Weights of a small mixture-of-experts language model, trained from scratch on English Wikipedia.
Size: 14 layers, width 224, vocabulary 6093, 54.4M parameters.
Below are experts of layer 4 (counted from 0) of a mixture-of-experts language model. Rows are named router (the router's row for the expert), up (a neuron's input weights, with its number), down (a neuron's output weights, with its number) and show model dimensions 0-223. Each number is 500 + 25 x the weight over its row's rms, rounded and kept within 0 to 999. Numbers have three digits each.
After each expert's rows: "mostly gets" lists some tokens that are sent to it at least half of the time; "comes before" lists some tokens at least twice as common just after its tokens as in all text. This comes from a sample of Wikipedia text that the model never trained on. Tokens count by the router's weight.

# expert 46
router:495477503550459540493511477492430497523465511504519512495473517507468502545474449566514513461543488512534502554484548571458534516532507502502511503482513497528480465508508527505499497527495493470483532536508507504442511510472537520484476508489468476490514546514513499503508464519478479492492505490521500501516501456548529512496517501487462515518454517509482546505501488516505465526474547459523498506522505507499537521517552462444498485513536506473500513507496460481486487500541490506490483501471507512486497496538508508481507464487520511487530492476481505524485496488536490497484511535519482511489499462501523508479466527504499419478516538470487451500488538460479501527506
up0:488508525513517490485511477517503469485497512509498469500527508486524489469499533520497482533484505449483563504501497457512490442481463519514521492499508502452472448529494534467489494487532502498523513505507506512520472505527520531469487511492472494465454497518513496528508473514493479509548479497516482476506480464490505474496512486549489498529512550483537523504485458503436525468575461522511463536520491498478521495510523514468513515552473463507513537513525478488460535511524521471494517501521550513485518519508502505483479510461516505548483566494505504498441531453457542496548474529500492518479480508519500521471507498481506540521532466504518483492483499508558483516533
down0:506476546491497468488510473529544505505469500453482479454472549534501508453521544505488518469540488521505500516489462456512453479495504494487526525489500509499536469495477495526487482504523474485510458543516539498512495509543528497509523525535519502507538516556495486501519447513504483465491484424474477510507500496543475489466492483454492475476522477510500479543502502497492507474552539472494508472515509511528495497476483513484513528498458491456535489474485521503530522530489515444485502484475537481470520480520495520467532531506477507537496535505539530521486536496520533545520476543515534504523483502558535504458497485519476535490501486505505490495489510492481447475511
up1:501487561516480496488503474509503525527540483518511435497509486487456480477485502499496475538509469535519552505495519473524527498472488516511499495474515511513469541512517494503486521484478528491529505478504495480498491491513486506538511469503524532503467462459521483500480497494491530549521488539496503468496503502510486470472530521523472490491494537480482529540475504491574473496503440475533475529510510523511472523515510516490483513523512511527502509449496450502497448497513527503489502487584544522529523500498449492474477533473451515535481536451514489480479478479518506517456540487467495516515499479510520538529523519498497515519477534456480478459473525551535523526496
down1:475477517510541500527533478489525514551540470504524476477509482457454532512470483500486483512480484519535531514486486496449481532503481512441506473484512457528537480507475489528489508474467457515489490464456449510491454461511500493495493488545520523525478452537497512506469466494481512511527473438490514500496500500516458496463461519488517517491507546505486479502468523450551479502485542472508485484471483516522484475501533539499476541531514518504503520490526528476478514507524523513457483490510532474485525506520470484517492519539483465508508488543474495511531489464520508494491480474507486493483463531485557560500471496473519520501474493461504521503524484495537532512466
up2:547473541481505488480493500516490500477495472490508494510577460467514494475524534477452515507469519535512560517469483540550465486509524490488483493467499531489529468495492515500527497494497513530498516491518523480521500517494520531538526519468478498502487460487531506470474464472492466491458499468511508481473475507571525503482515448546477495481489533460514474492496481459501515452470500516491524497491498521496517550475523472510499504533511443508523491481498533518481523511457504465480487495465481528522501502485543508442540510471506523501490492500489520474501505484493511531413485485463507488511507540512494497485512501540486484446481540541475489506511526499496475471495
down2:510512525507529476508523516500513540523510449510492503476497499497514520524495453472500498470492518504480528548518540522483472494510514494490482510505542501548496472506525499454504483518535548494485500463523536499516485530488490504544512463474466498578507493535529501499479506466534512475513507526494527480472458480503462464492514478496485498454489538467511484506479490573489548491533482512509479525525502528524519530468489527490524494513500532457512505514501482482483539563484493491484498506503504530447478507489510490494521467535501510510462497452541498481499522495499476501541523481506546514489538483524474446492490525446497469512489528541493469469493543491494476564473
mostly gets: " it", " this", " such", " there", " same", " these"
comes before: "\n", " ", "|", " the", " 0", "-"

# expert 8
router:424454524477551512510487510527512510527519517502475511492495485510462518548538513547457425464485468466508519466481506532474475537522520511507532492489510496497490485511491521535514507545504494471512488488494461520504498503531508488462508497487471555483530473488506510475522480507531440483466490481483495494492492517453498488472504497513435549470501514479488508486486505548536491500550510521524493552481510463489539517521522505520507489520519545513495538493495506465470479509537507468484479525485501512501470459527540521495480487538487482492458525512493492533518497504537533485541458506491482499490498446472474465484478493477527493506505498472469491528502523474465520532493
up0:512498498471520483483487555473478552500462492509496475515512500482513487473466488532504542510542496560479535501510507489507471511457514490525468501476513548480521540520479511524505500504498513517515512478501501511512446472484498477511542522471531482490518498514476489498483513496466509534479540498518467468505514505514524504466535495496543488487464507486502505537520527493529516510470512475509500512524466462470525528426496477443475530495499444515500486444502518501527529504473525536490516515512503513489547498474500556515527496509492486542480523480537509497450485528457493454517510504462447526453462494491509507546509525493524546506506465547460487533514461503489512514502
down0:469512546480485482456490439498517491551507517561476511503513496498467511516495507504504458470511488473489520500489455511492500507490462494524517483513537471543518498492517493528512534502504526489493496501529488507517481459505518509525509528476462468463528472519517556507483491474522535522502486488515466535483483492505489524483513534522494497462492495439508516496472536488462511482534523508516516470501524490493464485542559477458508505497472495545524569506473480470529500488495511493524504489526471490509455475495482490514538503517507497492517531522442470522468500493476532512528491531530498537533487509557511550530475431439484497491488521459502504475540511528502511523500
up1:460488529512470485467461525493487519509512493527495558533491488539510482457488523496506537524458550520516486524485534496498485525487500515504500475474492509484474497536465456484508464496504537515514545423489472513477504496521502488513475494508536501518492497478491513495481538504489520519515504484513487518458450500493511489490487462490508479479537471515478487467564494492495525518504474518498523452497504531467523485516493496496434522491501520533527515460483489465491493516517514496478532517518467492502476478490487536482519460494500485482451469479543521503492451521479517540512550544454493455491484480506533501532499519481497541502456494580477452504492505510497509460540
down1:490494501498518521523516532501458491487488507517463531467504509521525499494477514461490499485506550486525504495490513530509493468469534504482473517509505502524498481496509517505494518524549560550513515493509526505525514485504452491503519555521536489561502565481477505485474456554486460503488522495459493511462507544495516466497475471526556523489506496574510482501504503533498495464508510493505514473479512504505501470464506467475513491499476513504485445510493529495447547513526486513527507531489469543423504518534496524513526501490506472527460444491538485559513539520541468475460492514471480513513483517488477488519466488488500458494524511493501477529503496470501492507486
up2:517517508531467509486501469480507503499478486510509497529492477492472479511456478513488543511525529516491498514488509464486514471481520516516518449409493554494496524528467508454503513506490516476474531494513498525479488482503527471505527469473519476502487469471546531515499503516457493549510532487526479466483491464511496491479535492499471504497536505488498463524502490502464498511559521526505503493499453493478496526453491485497487538507500511492485570463527468485467487529483525480516498479530494528534518520477481473482528495423500512523491516477487544469450509502469515475448533491531481475489489471539548482491504527519506491517486451527473541457496543527520498528489
down2:510509491491444486524469513522508502514455516560502510471513510470458493473502480460516461514536502524481471482493505519515516512560557510512536481551467470546486515508503498463457525490486501484526517489496531476533488497496552517534521486468495431471540492479468507497482493483505504510478476473461461510540487509482510475505522477466468499544487494505506510446521486524497524485541484496492496469455512483470491487506503480502501537494502478479534526466461516472512479517467490504512484515507502505486498516486490517509455490515527548476534513533503486500463495452480502505498497521447533507538533464563499487504487549472514481489499531513475507472460505492462493471451
mostly gets: " =", ";", "s,", " –", " —;", "es,"
comes before: "\n", " ", " 0", " 1", " 2", " 3"

# expert 33
router:402499492507503494493509483522509571518530521517489497506530525504449483500513545514479455479500512488500520513524494467485448547519481472489519507494505503494484491492505503510510517493511492458526468505522458521521489509512556460483498466504468530461509484492518526489499478504469468511528477496518485489490488489490454485455472503528438526466548504539519489493492470533508476479507518514509543527471524537501534518509500497520516519566505555513487512479473559494518472532533517454489487514466512507479478509519523508492494481521511499524452477496510533521491510560521514476512480522460492514504507514520510559506489496508530553519531493488483491466531498524486523505470
up6:515476534521515522450479513499509450471494480548506495501478501492487527465485494527518483537529501459482531533399502478487535501470478491540503494484523485482460513538471482484494500547499494514524503456518503531509471503484521503516504483537509506495504523517530504540509511517520493525497485459523429490512480530485508445495494497548493497512514506499521478523512481492520511506471491480491497539472477497450493504485526503501515550473486519540486514487521508488479546494492487510459523522498515528549499507486446523529492507455502468479535516514505507491461534486492522524508542452468472425493464505508531507508518523449504462509477524506462475528459500504508507491535
down6:510500481534477469518521480520502472535529535517465476527478518497518501547474530491514458451458524490440540479516499530496509504497448534503511486491506522489463512482476484479460462488509496448500470526482503474492486524482503514463480496531496487486516488502554531470497503492575497466485488501515514510469526497496479569517551537487492471468511479460479498480474508493491519496532462505502512526495487503488498520544543460496469537459518459544483541483494488512463515514496523483554516445480496523476513485521525509507497517490509484523545473502471527499437543462482467472483487517500514524527480502504508508495520492472454485485485507483480502525495543493490473496480
up7:497453493501478530478473473532495436490464477527477499535503493523494514508497478496455514510549504499487497533452509508491546466495487518498497452460526509486468484559473489508540503493516529469514500504529491510510497469484502499526500507505548483532458459534519461523502534475517522490446529495489520486542485477524479488486497487505477531475547514490526488488529447476490509532534475508488493514500486517430509524473463507502466505487536482542520513481535444455479504524454525513497501541490496541540498486502478556481498469460529497532475500457495509499498483496492536491499511530512479516506450507537539481494520520501480512462537483516473484486473524508516524518518
down7:482505467488523529464528472500499507472547472483479508487453494466503535554510497495490479486498494491520514545504512502504565497485550485450534491512534548505455470483543498508550519487532480488535512476479488470528513539491489481478486483461510497475471466477461519543471508518518473453518512505514503529513496516491474514492481481544495462523485535487504565491455475504517497427512492440509513501527523483526449507486534484478513494507491504526488529507481549508512464455501498507500535517442503494471513483473496489494515523468521534523494495509463491503480474479489449485510507476484498513536492524492484551507519483525532472463491469510498502488525478502482537497512
up8:514484496519464486463476510503506420512536513514458488538521486470547519487487484540453513503502506491505502508481516492496538441451518506519491489524512504531487501545495506517512511472527539523504533476514492496502503502482507524478512463518517510554470478493477485478442500502472483558475522505497516459486542513513514480543485521509480450486514535499482475520524452498513468499472472485489505507499479549477470520488493507485454496466473514512476485516474508527527513517482500521526478525538526473509547453493518528472459484520492466528491503493519491462499492502498543473505507488515492509535449532489545511516501521475513495458430482534475459506520546513544477505501
down8:512502549516484521494545475509463531536465502468505484510475501517514515478503492445502513478513492475500527501469497425505564493467505540497466453534504506500495516511504495514474464456490486509506498489483515521476502515512480455527536516468527485508511514487485486571463512485435540534528515509522460510511514495537498514521516486503490445499494559491516511524579528477489464502496496534526478471513484525513528506519478510461521531518534504454481500502522460514477516471485519512461483477525502488520498481498513476481488500471523491504502478496513496520536509492479452452479537482527527487548480514504490460489505503552474529473479494520513504504512516485459481459514
mostly gets: " at", "es,", " were", " are", " include", "ers,"
comes before: " the", " a", " and", " which", " an", " but"

# expert 49
router:436538502475534510485484487466527549511532537518501502516510524481483424491485552525512471502506519532510526510502498524531510566523497468521531500504491507459524477495487501497492497485496497465465529531479490504489493473537502462510502512524467493516523469494507506488488502447472520499509466524520513525470490467508502503529499486546415483540565474568482542495497501461479500486495476528512498514489515510484484508507494506512512538513531549489504503505477533478487558494515493504491487486488539518512465473454480513499531519472488511493456507500463514557476498513516506514519470497493471487521478481449465496521489469481493524534529504492499484485529499555485479534513
up0:508489526492513515474530513466443454420486486517497481505500505538482491500458467550461539524551499545475532510520516520489521470499502474575490508456498515490498512549478496504542513472523512493560501480475463530525518499467519487528473500519506522471506498460492481485483494509530514534524487484514490487511510473510563497497472516483494526471522507493525511528523495515516468518482508465522469517517462474500506520494483497488474525527469519493514506467519498504477505511559532479484509520481525568478539504536527526462523480515504465535489505524512493461463505550482498484480488523477498496497458482515546531469514534536479474504523529498509482517532499480520522508502
down0:536543509467538485508486483500516518519509473542552505499483530549485456487527497520523476511486492437500502493496492510520532492524462483468500504472476501496503507479499503510489513536461514532498483516470483482557500522536488512474538478509552515503486498501537530501475488489488525489512479471489482503494483487499513541510494460470502487497519493533521491534539485529532538445499468511491509464547474476532513457468508503530482456482512535535491482511484538518547546490497501530486481510520516508514514512510529478507478505486463547560501468470496469506507520495493519514508515462515478487459467565455477513496486486465449524554492515488522528482482540492483546512539
up1:488550515512511506500476478490515524521500521520478521527527430563507494498494480482476469521505495488500507486494510552507519467466490517492517526459565524491485507530505485493528515494523526527542494491473477510524466478503534515529476511462481497474488479512526499508516525484519513554495527482524470454506504514498520472504452472515520482493503573487509478505499557595487481521512545479537506468461485457507520503503514502490513488484486464560464488517534476478489478545549539503472526525492492520489530498488498524482463477491510474507499498488516520521479497514510502441497515484508473477451515517497488509496490501494535505536509485469518506490504448529487553506493
down1:494554476502522456502474496466493456502476506517475515498526484526513515512466539535457499503483514500509555566517493479477511482474458509513514507503487524476526484543494574508528487547467460502477524514508518486475492505504504508495505520489543492517498521469498533524482493522525511487526503523500521495513556515499493500513482487502511469518522525488507534467475518456482513493506496509513468543491536454460488560521467489497463548502503490438451474473531480486520510485517526523514463505480468522535480527556496514485442540497451481498497436495514465487486483526501463461502480544545471528522496504503485484511519487484503492498536514516508503503514462493506479496495
up2:458470502485483490491500490508485529505491526547492490513493459494476505494512511468444462504499509513528497465499500506502483519465475501512550484502508520451498501497492498512524531455488529490506539499490488510511466502491543465510492493494504501468456471489477520520510502491452471504488511509523465456495501535513488487506486475527490485433506469522522512487528499512505481487512503452501535521491497537468492504476497478455500465521524483508471511485526466481486537521514479460460483488467473542546522471507476515468521509456518490522492546499554538493456473453421500485509506498488462543486465454526504515510539519512516473504472520476467551510507467549486568509496
down2:477552505515473527492536485500477534476473486479471498475488506495521539566480519518488489495516517519475461516471495533488478519445497502487495501473450463446477462502509466491488467523544526510535515497480477480440495493449500487483474530497500503530503481450524483476508507503509534511477505484522497518474475503506497506484483457533524498513484477494525530496497494500477527510489484498512510504511454518524457464509475527501489555439546515460465495510480561482469490492498484486484497456511505519506496494510469518469456518553533477515525490489489467488517478456481548496565505498501515523514513525514558505523510497512531499495520554535483483537507476472469489509519
mostly gets: " States", " against", "shire", " City", "u,", " France"
comes before: " |", " the", " and", ":", ";", " –"

# expert 25
router:474498578495527482479490490505519506548503534512466507500455500522434443545524478526508462484461491504524483493497502513497493530512494481491525495505492528468506485493514509511503506463485506499485503521515529487488486429517529458460542523463450526501453479480488528504502469453520463525451495487470474490482499497496457490453476521524424497512512523513490521509474486532526504513542474494512548525530481495475470536509496502524512510510511523546503516512540481480486488471534544483467464497512524482507511511555531501511515508519485486507490545504512508532498511542511535545499491466509486488463488476500482534509471494518505472506526502458505502481508521527475537518510
up0:503512530470514506471526530515487562487512520503475490507504444499474482505496521510488516477512499492487535531502507505512492470506523549518519498474549503481444575506513494492512518497509527488494519496541501512469483466527521548493514511469488494531479522487531489501528531515514492517499483474482487484527494495519516487516483495548531492523558565474512521519505528499482531495483553490505483498537488506479533507502473494471475483501489527488463492525550529522449540530497572485494500514479523518537529493491521517526502497552501448519498523482503505487474494486448492497502504524504518544468498491537506524514506510489518452540527450535487506512523481528547510570537
down0:480484499536499482482501510540548545475503521532497506474499515520541482500487477487491521475498488541454491530510541487500460510538491532543466509488531477519486532519509502499508510500494477458489475477502456484457540492472482499506524507484542529503520511496527547439488510486502521449493488523474473486530507500538461495527466501507531518504487507473498502522520476540496493527483529448505494483445484516537533463471447464489532531509462517516478492492560491486509507474518538518518491487491521517476488477513524502501496497544512512531493511441510476549479477524489486479473543456466551546488506518490465480489489502482547472511511518541534465509506526509485527517495
up1:486552536471520495486488501457461458489498501499486475503515480488529499495498472485496510501528509429480508516494501477506516473495523456495525479459512564503452544539517481486493500473472514522517472510489477532518508505499527505478484467543511484489459558474490507501478485540504518522450502476552489461506517436524488490458496500506476492518496478428464521480537488519462498479502433512464512517527491491497500549488527462466476515487500486474452476524485525477518507491487518468499551530515505524495488509464502493504537480523489484539501429482538498494529480485504505487513529468493478481522488511484526527505519508496484505510503529493434485509518488517508494537511
down1:465522505513502511502484516504519518494531494509509519518508486498501518542519541458485505514492474470473449510521490532543535487529537522546485502487479520495479514508478534474508539446469482516499466489481500511466524531497441479487504470506532470489467561461497532513482487538491535533525488505542504473451497517484499471452526488513515518522515488514522491518487513504473527531531502507479539499499503487501481528498518468516499549542449524500485520500475485531548541453494500507494530506492476523532537495497525488524581513490492507561451480444477484486522511464486539535506517465515502463498501511467477490510487526466475475500507504547476489481487477518515493535510
up2:504452475536529495494493502504514480446504487529487458517537459490515492488525491530463523502537501509494492534450543475486495494460505483469525478506523435502466501517488492499477526526485486517501502453542523522507490481452499524502483513522537516508505502505503527503505502465515461520522520498533478483520503475527547450518524502504528497477528510492467508475560476499477476473515507519480537491506476519514492504454541501506476514544486506504527479453505457480491550485484518491480508495462459470511512509502476494480496480510561495489498461483518506494474468473498500474514515476481494508450486518517500512523485514473541506546505579485497485461465468470556520563503
down2:482485517518534509528494545503503500512469455507490502514546498506512455480481492514486511491495543544518525488520497503503498482536547480458428524549526472576498499517509458492464527464506488532470469467541517508469473496521453503522485458507516508582480507523507508510553496527476484531501515511537547478513533486505484447510515475493481512489479498495497463526508498483465511487516538484472533487513489517512508466506519493503452524477488517516528495536514475488498537492484521516503480514517484533525494465485531468538477518494533520490482467536499490537509502511451474501477515541535479537481525498499518489533460447475497516488522499504475507516484502480499481541501
mostly gets: ").", ")", "s)", "er.", "),", ");"
comes before: "\n", "-", "|", " The", " ", " He"

# expert 48
router:470533540569513537506483421493518455512535528495503497528556531469486497474521554511499500473500466513522473511483505471462470485507428487510512505536508506482509494515485525511511492471524504491475468509491500527480511493522517481545473522484479489483440481511520538547492501502494511492475496460504511485477458493490541477526447497524504494530530452534508500528476460495488499500507515520472543476477542475487490549455473504521490486499438542463484503501447544500529546495499477494512473498472497480498507494498482511498522505491471468478492501491482477519519508522500487486484534522494493516494494441454470516500503504496499503488488497464531465501497434505500505526498
up0:486482527514511570493495480533518528462552498514465471529497527469525510496507516460469572531515499495521518512474504516517521493497471490537514536498485529465514504470471482483498459509482498504505514522509514485494511478525499525528509521462501496504517501521533488466467463506495469535464519502526491511544490542518502504506454524458508499483551490453495518529477530486470488499499459472506478543495494500499536498454467449458492520501488523475504473484498487471504490490547521481505491493527509498509519498462473497477523524452533484498516485460505522517502523465431476499463491496456506578488519475501477533511497502520526447456491496489502541492539463531511501470494
down0:478502486535510479512531489503502513510496530485471497488513527484537512476500460503461525527456502486487454481524442505477474529500531526504470537514482507505493499518488474485498475487510449457479484510518516476491510500538511519486498489469471522525496480488483483454466490534481512473463514492505527510523508522504517472505511515516537482504484487500500487488452521532528470495486535487488469542476479516549500472465481463484491500526510514492490481446510507495519462486511435510564491495510507512491467541461500499494532532501503532529467521469511497546489506477487456534497537491499527536484542475505465516570480501508574479492501475470500470468504474494457481430461
up1:500479501520511497451463532519501481502533456514501497515535484488505465446479468476498428523509548478482496509500473512471498500522495510486511509495513509530517521507505480485493518518492490488532458493508483526464490519497509491518520545478519493437521528499483471511492514510445505508487496532542456483485450466513520546477515523500521507506476460487499523495537525497466538458458506513500462475525483445486583492543534451484482508462535485513472463488489489480508513500502500484474548532495499509528483531509431513485481475506499506555548524489508543498471497497490498504529460492504477517535506533510559517463490493474505491494494522516489522526521511480527495485499
down1:452506490519452498479491510533503469474501515475542465506527490479497556505477503519472459519538498471505500501527538494512493530457504459482524488487532511475491484523493497530508520443467470487488475509478488513485511523500542475480502493511489528499537446491484435515510507519507541519487463506486542512494494473482509513481512513476520496476489490490496534555504500518469527516524504528538504516488568485490523558502531499472527527525531484498426485507539500485493492509500532506501473515475515485451485490524505519496495497528494493467545533512490488517541557452474554479579496533467504506519504547504509515477515522486506500507472540495519514502525506521525528521487
up2:495509541469522518438495481530462529494533466542528464553511508533505484486497483541465479538500473509468505507494497509518486454454511509506529490523562514524480500526519513523497526461499502528537513469489441497505499474496511512476486463468535514501519523498521565489500508493456495527532501543484469506529480516511472482482527513502518461494494483558525517513544516515465464494478500514470551508481510520492461499476518480512511535509489484512455519525499495473505477563535537494461528509525505493545552489510466536462488467488501489517473517523517502495465500504466535457495506440498467536488483505481461495499495517496508523478494502517476523504493489496521516491530
down2:577518499503496492536475512515465497461464488450520523497538477489532499493454508499546484476551503460492527551483509483498532471509513469509514493490495468507489534519485495460526486485495524468455506503515510489499549528520447467489480522502506520489524521512442494501510516480505532487507503483520494488491533490493553485494456557542496499525551530510558447511524519447457489492466490537498475488503514480520489490520487526510515517499467495517492476488557502496502468498507468489490491467460481449527490511453547502475498474491507494483493466474471500494551516505496497533491500534523510496490511490514536501534467493522466516460487485504493485498484514496544480454525
mostly gets: " with", " in", " from", " before", " for", " as"
comes before: " the", " a", " his", " an", " their", " well"

# expert 52
router:445499523493526514515487464483467482513513522526510507509458504444509506507509496532497478483506512533493476469476481508472516525513508455484518507520479479448528471510484493498511533460504490486467567516455500479468469440538534489475507525467496501519498518523494492527508500501477488525453485467539494475536488519481504509467525493507468477484515485502490474556493503492558509521497492514485481509507492519492518497502527515530510523546518533481505559455481503495523521494460520513483477511545513477502511472558502517496517512452470545501510492503488490529445476450520505527511559542519474548490482538495460516480534476554528474484541505513493470492497519508499489521529
up6:495483528522530510480509525513500533454513455523552479526525500544491531481499526489520499569512512494530537518489497526504461507441487542518503422523545535496487480498511490475527513485518516505550504457491477509474483500533537493473486473468490528448486480467475503452506507530498557529516497496490467465498459515493515476529449481532478494516520492436495504496507501469482473478488516507552493500456457508523476523479478496503532503518484517498505497523507513525518513521525491469477506538544499567538531493493490513498537492510486484509521518504492493511463485508502528479472504459478488523534461481468487471518473492498513482530494500495520531472483496521545515508491
down6:470514474524526503553517478477525514486481535484499482480539476504541490458534496520495499534504549517532525483497491479496474511518507507435483496498469537494514497467488477489507513513500458494524531465460502518491504499473527496487528525503507487480474531477549485524460539467529517535516507539483461479552496492468513494538478487471501556516507511472460469524517550528498519480505554483501488470500515495513485514505503518503518524542475493480492476470498480496469498482540518494545534499488549478511555492468453540514491498442476485484509524521492481517521518458493462487508509522511462458490487484493518492518507509461485537512510511517514487542471484543531485567530
up7:484484521475526495481456498514499452516449459510469517533502478468466468481482504488477492497487545509479511510488511497488500493457505488558495494506540515523480473542553539502534559507517545510499470484542500515522494463467553484483504486477514509467483470482509487492499509536478466556510511472512493502500505497513491452501488501524525528453577516492488516486534542517469477521491496485490533495510467506467483504494573464483495465493489464541540484475518515504494511506511550499488500510475520495549520482481473527487479487468515516507523500506472526521511535515489513483504500478454497462499455492491542527480508537511554486482492509524477528528495528500507532486543
down7:514516497517489468496564490490500550545460527521526449486493517499487513543505535502518550540472531486485496521494534512482531503487510510513429527493551512499515514458552521498476450527482488529463496477517507505486496497478494470499505460554531536468476511537484468501452502489470488507515490497526548521515491471502477536500498500499482472514480454506538505522540493520519508541493491542517526459506468489539487505500530482504510502526467500485474501492484486458497504481520504496523487503487487513493493487478463505461453533526458538502482463470504494461537484509485463522501490479510535490564511470495475519502505473521502494474512465534517493498451519520494500537552
up8:462516521508533500487487461478463495468504507499491467547490510535540467490502523519505508532521517526549511512512511483472508487476504452519518490499507535496472495536459518528493555487537491523520445461531491491530490525476500463508452482497525521454484499506492493443507489487483524512512498509492494487502492495536518478499470478479473460505522520513495507461525518499532466509546533510525485531524494507471496536512491508496501505461442465502486495511560462482508508520537546505473526518459468505495516493488520511498496454502547508522498500506526560479466468527470494494492498497487482457496479475530513510465436541450516533522488476536512510530474513519539552491481
down8:491496477469516519518529501491491531517524493480467533534513501447511516452491480541492509483470500456518518539533509470485478548544489490455504495459479515480490498445536465442502494469531507545470488504497524453511490476495474465527494485551533494489505490451530506511509497486485472495503482525533507470496485523504496494495497497508501482523489473488487474487435461475531488496454500478509496503507543484539527498556541485477527464540514491491504514496523491450487508487520511505513477482499542531451495519513515514473508530500499504548466509511517486515562478505524435507527528490507553483493509470507515551504480465492488505476468492471494479471492523487495554485519
mostly gets: ").", "ed.", "y.", "es.", "er.", "\"."
comes before: "\n", " The", " He", "The", " In", " It"

# expert 29
router:497469539533485490502477457545507524521473517499481489478489476548495487503519514504508473476520532539487484481532472543482520526523513500492525482461490500475511494536538470518506492499518540473501548509528471538485482436515494449521489490473460513441517511473488543543522467485527451518500524484506481500501499457516518492469454519472437468505509526515492490515489505509471455517498538504518506532475510445520485541513543495490505500548498497523516496547523518490531478492540503480473474500548504518505493539514495508492549474469488527537492527489511474536502520541495558486476498487458468474498488479497518484485485490499490497515457485490513466529547472500466500501501
up0:515519508497507476500502479502459475472515481528486492495502464456485510492508453485490554551470463516530498505472513498504485452520457477513478517485529517511467471537486506501510540506566501539498486469504520526456474517480492518486504465491491519485481520494533460479462470490488554534521484512529495463514453538471494501487506478509537504524514530491503563505514508473496474476488502511536523512558455521501534489457509470494459502505491541511490514493529497472480477529534537468460531489520483536545504508507487474476459495516527489521447447483489507514487460473503459486538553482494503522500481521514525528502498533487506488481506471523456505534475524499479513489525
down0:531515551521443513479535516498498527465479492488545458514509539505541504530463461484478469492513495451514471479489538514517473506505426527500492493501505503464501516492465527471492552481509525506483515499520524493500480443506481498514510522489523438502533526526467488491498469488481516496449485482528503528499482513522514528523525442469536465510491522510527515506516498491473522561460495489499428458460497500490475484494498485490518495476486525462533489472488514513501479504473514542534498457510534458514499508502457476552508560511486494493524508456483513503517527489495512497462497495508472492494464481528513511508511517529489503468473504458485492491538481513545479495514
up1:513444477499509475478487520528512531470522488516531490512525514558540504465486504497472510599512467465504528490490510490527511470440495533520498530474487488456464501523456500511494527513506487511536526484480525479458527494505526492508467495544488484479488499514516470492470510480478512514528494493531463461510482484512476527459467441487480527481510509509527486534496532508527489450553486477512511486489468548493506506499508489481486473491490510482472484538512502527511486532488552500494517504484503510547507489470478523457463497532500467450467465523495528458477475494467496506503539497486513476492478454488504462486492498496495497480531479503492533536509457483473559502520
down1:517483489493452480506493505532477499500509533520477509548524450479512481469487525516490466503539460533519509524486490527512469470512481497510473532508513559521522463491517512519520505498482522535509497479542487504536495556519518468532515517462464488496512510550514518512496541502506500492558489540519547496513495506521469530523546459499500467513493515470543487491505512475491483436528507461528496502568520497519482513502508502510511506492499485481449493512491537499485475477463494475510493561478508526512524493498493511480496486480512472470474493449494490511489475510449497491487489508463500491497478577535514548493492490489460494474518419497483521489498524536525480457491
up2:523448504525527491499505516510500485438487458523501490511511471493528504483493537509432510526525463510535538528508477521496495484436484507506507507534518513507478507557490462520498534479536505501485469479512558520489515448482524523511483470560520491476470545445537480446498512488511512539512521505512490506449462482503460474493516487526519516492523547497481489529503507489523509491467498479468501503515448528496484525456500499468499459501452494496490522474493486494529528526489506497501534530486487547499543532460470499503529508531508494492491500456503526503444525483476482479467512512522502523489486487490517482487516566520520487540511497508506519466457483497510494512465
down2:503476508474513505491515484468496508514484552552503500483517460449507525486511523516500484514556494509474488517522464521496506504514499493519473514492478459477507526489554492491516493495480544465504541468498447496544498506477498469500534488512480507476498517520497516513444479502460456488493518464472493480495466531481536473538524465512488496490511476484490477476496482534447480505465496545490482475527466502549502498517510441471471485519509481495521518491537461503527480469493500527492504484542546499493475489453534495489461472517482520470510506499525508528492544470465519546537506439493513446500502444518451543500496523504509534491458496479491479535478475467482498520504
mostly gets: " the", "The", " |", "\n ", " Died:", "|"
comes before: " ", "\n", " 0", " 1", " 2", " 3"